config.yaml
n_layer: 20
d_model: 256
n_experts: 32
experts_per_token: 2
d_expert: 128
d_shared_expert: 320
activation: "swiglu"
moe_layers: [6, 7, 8, 9, 10, 11, 12, 13, 14, 15, 16, 17, 18, 19]
router_score: "softmax"
normalize_top_k: true
routed_scale: 1.0
balance_loss: 0.0106
balance_bias: false
n_groups: 4
groups_per_token: 3
init_std_router: 0.0163
lr_router: 0.000377
n_head: 4
n_kv_head: 2
head_dim: 64
vocab_size: 23445
norm: "rmsnorm"
norm_place: "pre"
norm_eps: 1e-05
positions: "rope"
rope_base: 3780.0
rope_fraction: 1.0
qk_norm: false
attn_scale: 0.125
tie_embeddings: false
parallel_block: false
init: "uniform"
init_std_qkv: 0.0354
init_std_o: 0.0
init_std_up: 0.0354
init_std_down: 0.0
optimizer: "adamw"
lr: 0.00116
beta1: 0.9
beta2: 0.99
weight_decay: 0.0
lr_head: 0.0036
warmup_steps: 340
schedule: "wsd"
decay_fraction: 0.902
decay_shape: "pow"
final_lr_fraction: 0.05
batch_tokens: 32768
seq_len: 256
doc_mask: true
z_loss: 0.0001
train_tokens: 224000000
steps: 6836
dataset: "wikipedia_en"
Below are experts of layer 12 (counted from 0) of a mixture-of-experts language model. Rows are named router (the router's row for the expert), gate (a neuron's input weights, with its number), up (a neuron's input weights, with its number) and show model dimensions 0-127. Each number is 200 + 40 x the weight over its row's rms, rounded and kept within 0 to 999.
After each expert's rows: "mostly gets" lists some tokens that are sent to it at least half of the time. This comes from a sample of Wikipedia text that the model never trained on.

# expert 2
router,161,195,151,192,263,152,234,182,241,235,224,228,191,151,199,208,171,181,234,194,238,228,125,195,188,215,162,112,178,166,222,273,177,134,232,189,161,170,203,195,189,189,219,232,213,170,248,207,249,193,204,220,124,240,212,234,171,244,166,223,210,170,165,234,169,236,165,244,241,229,173,258,211,312,223,141,209,199,182,187,220,234,227,177,212,253,161,176,164,224,234,181,205,305,246,230,216,218,159,190,217,270,193,185,256,246,248,204,222,206,137,161,218,226,234,208,175,249,253,187,202,135,250,116,229,142,194,244
gate0,129,211,235,217,184,197,200,242,197,187,223,151,148,230,155,214,251,304,149,187,218,186,195,180,238,173,228,201,172,183,192,172,252,225,170,175,221,177,259,213,242,140,133,96,198,220,200,258,172,213,212,247,165,215,210,255,254,226,186,157,180,197,105,248,232,172,216,184,170,164,243,196,148,239,259,195,272,150,204,275,170,201,222,192,250,214,135,191,181,184,252,168,181,215,239,254,213,234,240,220,111,232,166,210,198,199,168,173,221,224,279,202,246,216,274,221,227,205,230,178,157,249,200,131,221,220,207,164
up0,172,216,94,286,197,167,210,187,218,196,176,141,255,260,223,183,215,134,252,234,234,195,185,186,160,195,151,239,194,245,134,157,144,239,216,247,144,276,174,156,194,225,235,279,192,231,144,145,225,232,219,132,203,151,212,193,168,157,233,191,204,167,288,179,179,182,181,206,210,183,272,312,269,142,174,185,125,213,236,192,224,281,188,234,141,186,258,238,220,250,162,149,251,210,206,160,178,189,186,168,200,213,151,194,220,194,201,259,197,245,215,180,159,238,161,198,211,195,249,240,223,264,222,231,241,151,149,191
mostly gets: "- Genus:", " how", " b", " allows", "- Website:", " using"

# expert 4
router,168,119,218,187,158,150,149,232,198,175,227,240,273,179,166,248,201,168,151,172,181,221,167,79,228,180,215,231,209,188,187,268,136,247,172,228,198,193,172,185,169,195,247,282,236,244,211,112,171,208,284,177,223,128,228,275,217,252,174,192,181,227,151,177,253,162,146,218,177,170,214,158,121,177,217,198,229,175,135,228,289,185,222,174,241,154,152,164,170,226,289,211,247,184,166,171,237,218,199,205,207,226,217,247,202,164,265,163,138,215,169,220,185,195,195,157,197,175,208,232,141,154,227,193,208,235,271,258
gate0,191,242,204,214,189,231,161,164,205,172,249,182,243,214,217,153,219,182,202,215,240,219,207,251,207,239,183,200,154,160,137,258,161,269,145,250,159,210,121,189,199,178,225,232,209,244,151,252,158,241,237,189,144,266,251,227,172,191,286,148,137,236,227,172,151,172,233,229,113,210,229,182,198,203,208,217,203,206,207,217,205,285,214,196,172,172,188,300,199,211,189,209,274,213,223,194,246,225,188,246,205,171,155,166,138,129,176,217,182,264,172,220,242,275,175,140,150,177,239,175,190,128,143,179,183,256,182,168
up0,198,248,249,236,197,173,231,160,145,242,171,231,222,215,174,143,215,216,196,255,218,275,208,181,148,188,182,185,219,221,172,223,167,155,176,128,218,217,167,245,145,167,154,196,174,148,166,218,197,250,225,168,189,161,244,183,114,150,208,205,160,319,211,209,204,219,135,229,251,209,193,176,235,239,227,171,103,196,237,142,202,207,152,122,175,210,178,195,208,148,162,216,140,257,137,265,235,203,187,201,211,187,192,109,130,182,175,233,211,144,178,178,232,234,214,202,111,204,91,230,187,260,181,273,202,230,196,192
mostly gets: " ===", " ==", " those", "อ", " ====", " Dec"

# expert 24
router,192,195,212,284,192,237,236,170,185,189,191,193,163,136,194,199,180,205,222,263,267,143,157,201,226,130,191,232,215,167,233,166,144,137,197,206,213,218,133,212,140,190,194,217,238,253,243,174,171,139,179,114,223,163,221,142,200,157,221,270,152,228,132,185,210,199,200,194,229,141,165,177,172,236,251,202,205,135,159,258,230,170,215,202,221,168,232,212,294,185,189,193,222,211,223,210,226,156,265,137,165,232,127,256,140,174,230,213,278,159,137,229,222,188,144,187,254,114,152,257,215,156,216,179,163,236,163,213
gate0,197,188,214,167,163,188,141,202,214,212,199,168,223,180,162,198,212,165,186,232,224,223,138,217,264,231,125,175,198,206,205,204,178,159,153,175,176,104,208,239,189,134,219,164,165,204,219,183,276,120,195,171,227,173,204,259,153,160,236,157,217,186,253,177,198,202,223,268,173,250,109,232,240,272,139,172,148,189,140,175,190,209,163,200,187,219,138,243,218,247,237,182,256,152,235,251,239,212,177,246,156,177,138,198,147,161,236,152,243,245,174,71,214,126,172,173,216,214,146,209,177,277,237,193,156,155,178,209
up0,209,225,130,251,218,228,224,231,247,249,172,210,132,174,244,165,245,247,133,141,260,196,216,180,166,159,231,194,253,182,199,192,172,212,185,174,134,154,160,216,160,165,205,180,233,181,195,172,229,242,246,176,163,181,184,216,232,235,163,170,226,177,140,215,242,190,224,122,217,172,170,174,184,265,193,213,209,240,147,239,202,151,252,248,189,183,261,161,216,222,216,208,161,230,128,163,204,200,220,147,207,202,190,257,175,146,224,187,136,120,217,308,195,224,182,157,200,149,249,153,139,192,225,243,184,210,191,203
mostly gets: " this", " This", " same", " of this", " full", " the same"

# expert 19
router,210,255,153,196,256,156,242,270,280,157,165,214,148,201,253,175,259,159,196,157,139,181,124,261,229,178,174,289,260,165,197,210,207,198,166,155,235,151,302,177,151,199,232,115,191,138,171,225,197,222,144,150,238,216,174,177,207,176,185,229,223,234,179,230,241,140,206,250,239,204,249,241,150,223,229,133,206,142,166,223,143,197,168,217,217,245,217,167,190,261,191,207,233,178,206,128,242,193,160,252,228,193,215,257,239,151,188,175,155,183,231,266,266,206,116,237,204,276,213,159,242,255,165,185,216,156,186,151
gate1,141,222,134,187,228,141,200,182,164,223,169,203,227,132,216,169,160,249,197,194,180,162,139,128,167,220,198,203,223,144,246,225,178,209,210,175,170,150,234,250,200,130,212,236,234,227,249,257,159,211,151,269,235,202,162,205,202,249,162,180,239,247,201,225,225,177,253,212,169,229,229,284,157,221,229,162,242,149,155,142,212,183,162,221,168,162,275,217,274,159,149,195,255,235,151,167,173,211,155,206,207,252,225,203,253,178,249,167,199,167,230,244,231,169,162,182,253,160,169,139,245,204,218,183,184,159,185,151
up1,180,201,280,214,208,182,255,218,211,180,201,178,176,192,236,237,265,237,224,199,264,182,190,238,113,143,180,194,182,201,221,188,231,140,181,240,189,99,151,226,182,235,124,243,145,206,262,186,196,154,213,253,165,170,227,123,200,119,231,175,148,184,207,174,159,134,203,223,224,154,213,173,170,301,204,191,193,184,162,225,240,214,254,208,198,215,164,189,204,184,217,206,171,200,117,211,219,211,203,96,182,129,231,225,170,187,140,126,166,170,73,255,105,172,128,245,184,228,128,183,215,248,232,118,253,205,195,214
mostly gets: " | \"", " However", " investig", " caus", " remov", "- \""

# expert 28
router,240,198,221,202,177,214,143,231,169,190,229,149,174,202,260,222,235,264,242,221,191,132,199,222,180,246,198,303,230,217,183,175,209,162,129,208,245,201,207,183,200,244,256,167,181,111,215,145,194,195,183,258,210,234,207,221,176,179,214,232,179,163,231,232,173,210,254,115,152,254,146,186,229,231,221,177,198,214,161,179,191,172,157,191,159,206,244,203,258,186,210,222,248,174,181,213,192,219,243,175,183,195,244,184,228,192,111,172,167,238,169,129,167,233,89,211,181,232,198,212,187,205,221,212,202,218,168,169
gate0,263,168,174,251,229,159,131,203,103,172,253,134,153,141,242,239,185,179,220,210,225,164,211,131,228,222,140,180,223,241,215,269,333,230,254,197,223,164,170,205,233,180,259,247,193,140,218,209,210,276,180,217,204,215,235,175,174,242,121,144,165,176,229,198,186,265,214,248,171,189,206,166,118,206,193,201,262,146,179,157,216,163,147,178,201,214,182,211,242,178,152,172,236,123,120,238,247,240,241,213,231,164,262,169,199,181,209,165,184,207,170,199,245,190,214,237,272,191,264,171,158,180,168,211,234,149,164,177
up0,238,148,185,182,168,173,103,188,166,184,263,139,151,143,141,246,261,164,240,249,197,261,254,162,157,204,159,181,181,177,185,263,253,217,232,168,225,155,183,161,218,240,266,208,214,237,283,231,187,253,164,144,222,306,200,218,215,209,142,183,210,204,212,118,222,191,201,196,188,244,181,219,152,170,183,188,230,219,219,234,174,217,232,148,245,263,131,231,213,142,219,195,249,210,235,254,257,100,148,287,191,163,202,215,221,225,224,161,162,186,177,171,222,195,190,260,223,222,252,201,154,134,207,223,245,237,171,197
mostly gets: " million", " won", " scored", " played", " was released", " metres"

# expert 8
router,163,166,237,169,137,254,247,241,247,219,206,183,241,179,166,232,193,147,202,209,259,247,258,178,253,144,209,86,194,130,210,196,212,148,221,271,151,246,147,230,174,155,150,219,227,238,285,166,171,205,198,237,180,157,215,266,135,190,212,197,228,134,259,219,280,232,177,102,199,196,232,173,188,117,213,210,165,262,208,187,220,225,195,222,164,219,195,190,161,159,207,135,196,148,153,278,164,178,179,192,179,234,155,190,218,186,272,260,245,184,172,199,221,225,163,217,238,213,140,254,164,197,220,212,196,153,235,218
gate1,104,214,203,146,250,292,194,212,243,174,188,207,188,144,203,218,170,202,215,225,234,215,172,253,273,170,175,237,227,243,200,183,164,297,194,194,229,159,194,190,216,143,190,172,241,203,249,309,124,226,179,249,217,261,249,177,228,209,235,166,229,159,182,143,197,166,169,174,161,197,158,200,190,241,254,190,208,183,306,124,176,229,176,277,170,134,255,182,210,217,219,174,221,179,186,202,224,199,219,157,174,151,168,190,141,204,197,228,128,158,193,217,146,213,229,179,181,259,144,145,215,311,265,112,189,138,251,192
up1,264,187,248,236,237,139,147,156,223,209,191,247,220,166,168,184,305,109,126,169,120,134,223,237,137,206,131,230,104,285,230,266,192,221,149,137,201,214,181,149,208,166,200,198,226,221,161,178,208,271,207,168,198,148,205,197,176,202,224,223,193,200,144,221,192,184,193,136,196,198,238,164,205,190,204,266,165,171,205,213,223,160,237,228,210,168,177,141,287,190,142,188,152,205,225,125,192,202,152,217,168,237,193,233,209,244,258,228,197,242,216,182,208,263,259,218,213,199,227,196,136,187,144,223,236,206,240,165
mostly gets: ") is a", "- •", "), American", ") was a", "- List of", " became a"

# expert 13
router,196,175,212,156,148,270,159,228,229,203,249,244,171,225,119,197,109,212,222,249,223,173,148,170,200,158,199,173,194,225,222,263,239,169,231,214,125,218,204,199,234,163,171,206,201,234,204,155,229,213,241,173,248,208,178,149,172,239,222,121,169,229,243,132,205,217,178,170,140,215,196,216,296,182,163,214,206,289,181,139,226,195,196,226,128,238,107,154,234,208,252,221,220,197,229,243,192,257,193,181,186,197,211,236,250,173,182,203,150,213,169,177,183,241,196,218,227,206,266,177,236,167,197,244,191,271,174,197
gate1,256,132,194,233,234,262,131,213,200,160,195,192,148,123,204,231,184,171,160,204,224,206,179,163,247,191,161,172,231,261,283,179,231,127,177,260,176,228,236,212,174,143,195,217,211,184,179,184,206,171,167,152,234,226,103,205,169,250,250,213,230,188,219,253,219,163,201,229,258,188,137,289,271,173,283,202,163,256,140,199,209,239,219,229,200,184,237,190,147,163,257,174,268,267,240,202,104,159,267,192,142,222,229,153,144,188,240,220,237,220,181,177,289,212,206,140,158,152,225,222,177,172,206,166,254,197,204,164
up1,188,186,189,200,192,223,170,227,222,133,208,238,190,155,273,176,222,174,136,172,186,160,186,184,207,169,139,275,279,221,215,270,226,236,149,220,153,265,260,182,193,203,162,226,249,233,156,184,211,202,175,324,181,173,212,246,233,220,223,234,232,215,148,280,178,207,157,187,196,194,141,178,230,240,218,272,200,227,166,192,225,223,165,176,232,238,212,218,220,209,281,152,218,190,195,269,170,125,168,201,171,256,118,189,127,187,152,156,209,152,166,146,213,166,162,218,216,201,225,217,204,254,208,222,128,229,269,192
mostly gets: " | MF", " | DF", " | USA", " | FW", " round)", " | BRA"

# expert 7
router,171,184,235,235,215,185,139,209,246,190,244,256,141,250,180,184,210,214,172,163,204,223,290,218,219,277,266,171,254,161,226,167,198,264,214,193,191,179,192,193,335,253,149,274,257,174,248,210,185,202,184,199,180,214,168,193,221,192,228,159,158,231,168,215,250,130,195,236,226,240,177,193,253,241,234,177,207,198,137,224,189,187,148,201,215,264,215,167,195,275,193,238,240,235,229,173,201,143,222,236,195,189,182,259,182,217,180,208,187,247,183,245,121,132,207,225,275,199,243,134,174,194,298,195,250,239,141,240
gate0,187,252,145,228,254,220,131,185,169,170,211,164,165,165,252,146,205,191,180,223,110,195,208,181,219,219,226,181,156,230,263,243,182,189,258,222,183,258,226,156,218,270,197,209,247,259,199,255,114,219,201,173,205,198,137,167,223,160,245,153,190,190,124,123,281,156,170,229,201,265,207,269,174,181,215,198,169,210,163,277,135,272,173,216,203,240,227,234,191,170,204,247,236,259,212,183,200,101,174,233,184,137,204,225,176,231,188,140,153,180,181,179,239,225,216,252,243,169,218,189,208,136,265,191,228,199,197,176
up0,164,219,222,140,208,217,212,166,253,215,199,288,194,150,105,223,219,174,236,143,168,261,146,147,190,174,115,189,240,180,155,206,140,181,210,114,179,264,250,182,201,251,152,191,146,204,159,152,117,180,204,160,197,225,188,221,239,193,178,194,150,156,192,229,203,248,155,285,172,124,228,203,192,254,212,214,188,148,205,123,199,167,143,283,211,222,229,220,182,270,198,194,143,185,200,241,184,231,169,210,225,226,220,158,198,233,154,259,185,166,220,191,239,121,197,231,202,240,135,201,250,219,213,151,165,180,231,203
mostly gets: " Rob", "amb", " Jan", " Marc", " Jo", " Wil"

# expert 25
router,152,211,213,169,186,165,253,165,150,176,232,270,247,235,205,226,134,126,168,199,174,203,242,171,230,214,247,137,254,279,198,155,211,248,219,174,214,232,161,183,253,267,161,173,218,229,170,238,253,238,199,255,142,189,178,150,196,215,171,246,208,274,206,194,184,190,225,205,187,186,203,161,214,215,72,255,220,139,232,128,183,180,264,210,156,160,231,208,245,175,235,192,256,228,251,226,125,190,127,186,217,172,206,218,248,271,176,169,208,168,209,132,240,216,263,180,210,228,163,195,236,175,176,241,228,135,208,220
gate1,240,162,200,115,221,270,181,171,175,214,221,209,207,210,194,154,242,236,158,187,158,202,167,232,225,169,144,176,192,187,233,226,164,193,201,242,164,171,211,176,158,151,237,269,212,244,173,189,231,216,259,212,235,226,169,193,202,195,200,216,204,210,144,236,168,158,125,122,242,159,217,192,238,146,231,149,215,223,224,252,204,269,222,141,173,242,227,184,246,190,185,224,288,181,220,213,255,152,246,202,178,175,289,150,151,250,210,218,134,181,176,262,211,178,222,167,201,229,195,176,230,132,234,192,211,130,204,205
up1,148,221,213,222,211,218,169,252,263,213,214,214,192,226,217,189,235,184,276,214,175,159,198,268,81,223,237,219,218,142,178,179,170,194,210,149,208,225,189,237,169,174,175,259,294,168,186,177,214,158,173,248,260,176,244,175,228,169,198,285,291,244,205,197,192,223,200,217,275,182,208,258,163,207,144,207,144,231,207,308,157,205,189,236,209,160,205,209,150,179,241,121,240,228,169,184,226,165,184,206,191,299,182,228,294,183,194,241,147,117,152,164,132,106,180,149,187,176,181,206,209,265,256,193,200,172,181,204
mostly gets: " C", " U", " Bas", " O", " them", " K"

# expert 16
router,240,145,200,279,195,222,207,215,235,240,171,190,176,183,206,155,195,213,156,212,198,256,163,145,210,211,195,154,229,187,196,138,237,218,191,161,225,104,216,212,159,156,190,150,214,158,138,185,223,258,238,125,204,194,188,176,211,127,156,182,225,189,137,181,212,275,248,182,203,184,233,193,115,243,199,212,244,130,185,251,218,193,297,161,139,188,137,160,256,218,214,178,99,234,216,209,193,266,178,132,172,135,265,196,240,82,183,189,225,237,199,243,217,207,231,241,264,198,216,249,173,197,224,170,190,196,224,252
gate1,216,179,170,208,208,307,165,160,255,232,182,242,146,306,211,194,215,267,214,177,172,247,209,230,154,228,183,177,174,220,222,227,192,190,220,235,132,246,154,194,160,139,159,227,240,160,223,186,171,215,182,149,229,181,167,137,262,117,154,128,255,218,161,141,214,273,209,206,168,184,194,212,187,249,261,243,202,263,155,249,210,265,238,202,230,246,184,205,194,233,257,262,216,250,166,227,177,186,192,264,211,227,254,214,219,184,209,289,203,227,212,166,230,155,185,183,161,252,202,233,173,203,230,110,283,231,169,220
up1,151,227,259,178,226,228,294,214,174,200,198,201,205,101,186,147,153,308,149,160,195,240,298,220,180,230,206,181,228,225,203,193,192,284,223,182,184,186,186,196,192,192,230,192,174,186,173,208,245,166,252,222,145,160,269,202,185,232,207,290,312,260,233,177,228,226,221,185,216,241,211,113,265,215,198,248,279,239,291,177,234,251,156,114,157,224,173,219,240,189,240,268,203,165,168,195,119,144,171,187,180,121,189,223,200,226,219,192,237,166,180,157,156,176,192,117,224,258,208,195,175,237,168,227,224,252,171,194
mostly gets: " him", " he was", " that he", " He", " Johnson", " they"

# expert 26
router,185,212,145,196,152,184,212,181,112,237,149,189,227,258,170,249,241,172,251,158,220,178,177,130,146,211,175,158,127,188,234,200,150,216,191,193,232,165,163,202,154,151,248,145,154,181,180,242,159,205,173,143,235,240,234,194,203,205,195,221,250,159,195,141,175,260,197,115,225,188,135,115,241,183,258,213,158,141,236,270,204,204,240,209,169,172,240,151,145,104,194,256,195,220,206,277,209,221,257,180,125,147,209,176,184,156,229,178,196,259,185,144,174,127,243,249,208,152,212,269,216,174,257,143,208,148,222,241
gate0,180,289,166,142,199,225,235,143,180,218,266,162,199,251,230,181,120,162,130,231,216,236,215,139,107,181,153,203,181,169,188,157,217,274,274,192,190,285,180,176,259,165,225,214,186,253,233,230,237,196,195,92,141,213,228,182,239,197,197,246,144,225,174,212,219,185,185,217,158,209,198,190,258,200,170,256,205,165,244,211,200,279,181,202,169,273,167,229,169,230,142,210,163,187,219,217,198,213,225,198,178,170,202,200,161,212,190,228,271,219,149,193,205,236,213,239,211,238,145,127,225,199,206,220,207,212,207,271
up0,223,252,187,231,226,134,198,163,258,247,227,211,188,226,127,207,174,142,188,266,207,213,147,210,170,223,208,224,219,182,199,219,231,183,198,217,180,193,249,116,239,212,216,214,163,222,211,181,206,241,257,195,98,164,172,214,246,190,258,188,292,246,201,197,244,249,184,282,209,160,164,225,209,249,183,108,350,261,305,211,260,148,277,184,231,143,249,199,204,300,215,149,179,205,193,215,298,260,253,250,260,260,158,194,216,193,122,236,226,183,197,218,226,257,191,223,273,161,250,178,172,251,178,258,189,257,122,246
mostly gets: " in)", " mm", " roof", " windows", " There are", " smaller"

# expert 11
router,152,175,224,284,164,254,197,249,198,121,213,185,266,183,184,190,161,266,240,187,212,174,175,146,212,174,231,223,109,180,182,171,125,259,182,211,209,200,231,223,224,201,228,250,124,258,203,245,201,170,208,218,199,238,208,225,293,151,188,279,313,248,211,198,181,164,196,136,308,139,196,145,281,216,198,147,278,210,238,222,222,221,208,206,134,225,225,158,201,149,176,204,219,191,233,166,168,212,224,198,182,221,196,215,244,173,182,197,200,224,207,231,194,166,223,160,244,150,225,235,192,192,245,189,156,234,242,123
gate0,147,140,230,190,153,236,219,152,246,205,204,155,189,131,188,183,190,149,237,198,196,133,159,194,295,222,223,195,236,170,255,205,180,194,143,204,265,246,152,189,156,241,171,190,243,227,153,39,242,183,247,213,199,183,186,239,246,130,221,170,193,212,163,123,109,169,209,210,246,235,175,210,128,315,220,232,243,199,171,181,209,223,227,144,143,177,196,150,157,81,225,205,200,211,173,150,204,167,259,137,211,208,197,202,243,155,159,188,274,247,115,179,171,154,215,205,202,132,156,193,130,186,208,294,181,237,157,223
up0,215,136,150,133,145,253,250,161,196,174,224,160,226,212,258,102,211,173,150,184,154,212,158,270,262,177,251,183,118,149,271,240,222,243,220,195,198,211,237,197,161,229,203,97,160,224,158,123,262,215,240,192,268,207,100,205,223,241,192,202,237,195,196,100,175,201,185,224,237,252,140,142,191,195,163,237,173,138,152,183,174,170,244,180,198,120,226,164,220,238,239,231,240,173,232,182,239,201,132,215,99,203,158,247,251,225,239,131,147,206,196,170,157,151,168,240,187,141,213,210,225,165,197,192,220,241,191,234
mostly gets: " Sk", "m", "d", " Lem", "up", "yp"

# expert 9
router,156,177,275,166,287,187,214,150,210,124,184,276,219,185,240,216,125,195,233,190,156,234,201,233,179,186,233,249,169,204,187,220,209,184,161,162,193,290,128,165,184,162,220,198,130,192,175,200,162,227,196,172,279,171,286,197,210,183,177,187,243,180,186,161,210,238,148,209,214,200,295,193,250,203,199,159,220,145,245,149,244,174,194,242,172,255,140,175,168,194,115,163,199,183,200,202,126,228,230,148,275,220,181,211,181,151,255,246,185,258,185,233,209,208,179,271,212,180,229,277,191,134,168,236,183,185,263,189
gate0,247,236,252,193,217,197,253,183,103,208,206,180,211,150,170,183,210,211,142,249,209,224,223,209,192,203,284,220,148,297,183,266,282,293,120,229,233,202,145,246,172,178,215,278,181,185,218,237,143,212,243,259,212,295,162,141,211,166,173,200,281,249,231,170,179,195,251,121,144,210,208,160,178,227,212,136,163,170,235,240,144,228,243,171,245,154,210,154,177,146,190,185,188,193,203,209,228,180,102,238,180,181,231,165,162,214,205,222,276,205,145,221,275,213,165,175,152,231,178,181,258,233,168,181,220,120,262,264
up0,165,256,189,120,170,228,150,211,220,167,210,201,226,183,215,181,284,211,189,225,163,244,201,116,201,205,176,174,216,193,201,225,245,209,206,255,186,265,191,158,270,148,244,256,214,158,161,143,224,282,203,188,227,253,176,181,205,234,255,203,195,166,164,157,258,193,211,183,210,248,297,194,249,191,212,191,155,215,203,221,187,266,160,181,187,223,236,208,169,226,223,211,173,255,245,214,210,215,183,102,233,182,129,199,164,249,186,268,180,301,176,220,230,161,243,142,180,179,248,215,196,191,123,268,203,149,233,188
mostly gets: " disc", " La", " JP", "andidate | Votes |", " dem", " Di"

# expert 30
router,267,296,170,168,177,201,173,215,161,202,249,157,181,209,161,196,139,205,280,179,185,132,199,228,207,222,226,275,182,178,180,183,176,225,258,240,167,129,159,197,195,167,215,181,190,198,193,271,149,184,183,247,200,144,204,232,221,223,208,273,211,179,252,209,182,246,103,154,155,212,191,162,189,185,239,188,208,223,193,199,148,186,220,222,223,191,174,243,174,282,222,140,273,166,148,269,240,199,240,289,232,175,154,220,228,225,175,153,178,226,140,201,146,252,182,214,197,234,233,225,234,262,173,179,142,202,172,213
gate1,206,183,139,204,201,164,163,186,136,208,251,174,166,173,215,190,235,183,179,188,251,169,293,154,230,268,195,180,140,155,126,102,200,226,145,258,198,194,211,216,214,217,221,231,185,171,257,160,185,196,229,231,222,245,171,212,236,166,190,230,131,164,178,188,173,181,244,161,210,187,162,195,176,162,216,168,188,210,230,206,270,252,233,216,233,159,211,258,198,208,226,188,95,219,256,204,216,207,132,233,240,145,213,126,209,266,267,217,197,192,191,177,239,159,236,289,122,231,197,181,178,229,297,169,221,271,128,242
up1,183,145,213,203,217,230,219,138,226,222,201,234,221,199,175,256,190,207,220,178,172,278,125,187,238,209,215,161,251,238,228,222,229,223,223,208,218,224,198,194,239,162,192,151,196,292,199,255,174,201,171,166,234,175,176,141,153,176,191,172,240,227,208,202,203,246,140,174,162,260,205,228,228,182,232,191,158,229,168,281,98,165,216,191,180,193,176,114,249,176,197,194,221,214,148,206,286,201,277,172,203,278,198,197,220,183,158,247,145,154,237,189,204,164,221,195,285,185,164,248,204,194,147,205,238,153,237,164
mostly gets: "==History==", " ===", " season.", " km^{", " in ", " place | "

# expert 31
router,181,158,167,193,200,259,127,200,276,235,116,199,164,138,184,184,162,193,234,193,210,183,163,270,208,179,206,143,183,172,158,223,209,207,178,174,158,152,239,153,190,177,170,211,198,193,255,222,197,170,160,225,194,211,250,202,190,197,194,212,170,232,175,173,200,202,251,262,188,234,212,249,162,223,139,227,158,211,133,188,137,180,233,194,227,216,214,201,159,204,180,217,232,178,182,207,223,251,185,227,230,229,231,225,165,157,251,181,201,175,149,253,321,272,211,178,109,283,189,171,198,232,224,176,182,278,137,153
gate0,214,281,197,110,228,218,211,153,161,206,174,199,196,169,164,158,214,187,230,171,203,265,198,229,138,180,136,167,186,154,196,206,178,226,239,183,160,238,241,181,168,178,131,187,259,203,201,127,199,210,214,176,200,143,200,223,217,183,147,241,183,235,141,226,192,202,232,282,196,237,200,266,136,130,155,219,193,242,272,260,212,239,176,179,284,225,174,149,152,130,228,174,206,210,145,166,194,220,200,158,220,194,234,198,253,191,215,321,118,241,224,147,230,239,272,185,207,196,165,233,112,189,188,150,198,198,237,151
up0,251,213,225,236,149,136,252,146,191,255,197,253,186,198,256,262,255,161,273,204,186,194,157,169,149,239,232,194,218,311,275,186,227,165,194,185,206,222,216,114,257,188,227,181,191,153,220,234,202,178,243,205,223,223,217,189,239,223,217,231,185,216,235,144,185,196,201,205,172,183,147,148,228,214,232,183,260,235,211,169,157,219,175,142,161,228,169,140,253,187,298,184,232,131,162,177,205,206,238,171,183,201,231,174,251,159,221,186,148,249,234,228,136,217,308,203,223,237,224,147,128,217,188,225,193,266,189,222
mostly gets: ", but", " until", " while", " before", " After", ", while"

# expert 27
router,185,226,147,212,178,136,290,205,242,218,231,140,215,168,214,160,198,218,146,218,195,159,158,221,174,218,215,198,225,145,182,195,188,124,181,283,236,172,173,202,196,199,227,201,198,177,174,236,208,233,203,219,213,198,190,181,220,282,258,244,161,173,162,219,234,193,162,256,230,200,242,253,131,219,216,225,151,102,116,163,215,310,159,288,146,125,204,193,149,257,143,135,150,188,224,194,165,125,222,191,200,174,150,161,202,220,210,146,250,215,207,204,198,147,257,234,201,176,178,139,176,249,176,214,194,155,209,259
gate1,242,201,162,194,156,253,163,175,188,218,164,167,103,232,190,125,201,160,157,199,215,224,207,183,234,230,167,131,226,250,115,124,192,231,216,114,255,241,196,233,214,233,202,141,119,115,248,135,192,209,228,225,191,180,178,114,144,196,200,212,229,242,192,307,216,164,157,252,172,282,189,150,169,155,215,252,182,219,246,164,146,230,259,183,212,201,181,151,200,210,206,134,245,217,203,214,198,210,287,220,241,219,199,215,227,197,266,117,257,231,223,203,208,219,117,192,240,163,147,177,181,196,216,182,278,203,143,212
up1,193,164,136,263,252,266,152,212,243,181,230,219,202,175,256,269,149,213,253,215,191,205,274,262,175,177,218,215,208,167,241,215,218,193,209,285,180,205,285,196,165,187,185,264,249,222,219,155,207,195,161,231,187,231,129,310,198,185,258,229,162,161,267,243,146,190,222,146,206,280,213,137,137,179,218,275,201,180,200,208,223,231,119,209,194,147,143,284,230,195,175,227,224,222,219,183,192,134,307,165,193,184,182,160,115,143,235,252,152,157,235,161,203,147,162,208,202,228,187,147,199,220,229,234,166,205,180,216
mostly gets: " almost", " approximately ", " more than ", " about ", " all", " unable to"

# expert 3
router,186,202,216,263,220,179,195,203,192,196,193,204,200,201,277,229,206,207,206,124,270,300,213,270,243,227,177,192,167,192,223,157,167,172,168,166,218,168,241,202,134,141,192,241,201,181,192,224,239,166,150,189,225,197,167,122,191,248,246,200,239,223,172,241,191,259,161,152,118,267,256,254,156,231,156,218,171,199,221,225,245,231,288,211,223,210,162,230,181,226,221,197,214,294,224,160,160,204,181,203,279,202,153,192,236,149,268,227,195,261,194,132,161,243,161,207,196,184,192,192,145,188,160,238,176,181,235,189
gate0,208,223,140,245,179,175,199,297,186,267,127,221,177,200,191,195,216,185,267,237,207,257,207,289,258,200,197,185,248,220,213,221,191,143,291,157,139,217,219,173,211,155,225,234,263,177,190,213,185,208,160,173,238,216,174,263,164,166,184,255,194,173,259,235,216,247,205,117,232,193,174,232,224,171,168,155,204,233,244,92,290,228,226,227,192,267,205,209,195,189,242,217,225,174,194,164,271,182,242,168,249,230,199,211,251,139,195,174,176,258,231,118,231,210,105,178,193,159,216,186,314,248,193,312,191,231,176,142
up0,222,187,211,159,198,150,153,175,200,166,196,228,228,206,187,220,132,126,223,192,182,221,132,163,219,206,186,134,149,182,235,197,149,159,170,256,221,132,241,153,158,211,286,130,212,195,266,122,113,221,207,136,241,177,170,153,249,250,174,208,229,245,204,284,140,214,188,207,191,225,202,202,238,269,165,213,223,213,177,250,143,192,227,202,230,225,217,134,210,195,241,224,262,265,222,193,200,178,187,169,145,164,214,170,235,251,181,184,222,202,178,173,215,184,153,235,201,236,209,242,170,126,249,134,219,161,243,169
mostly gets: " war", " these", " various", "ong Kong", " political", " during"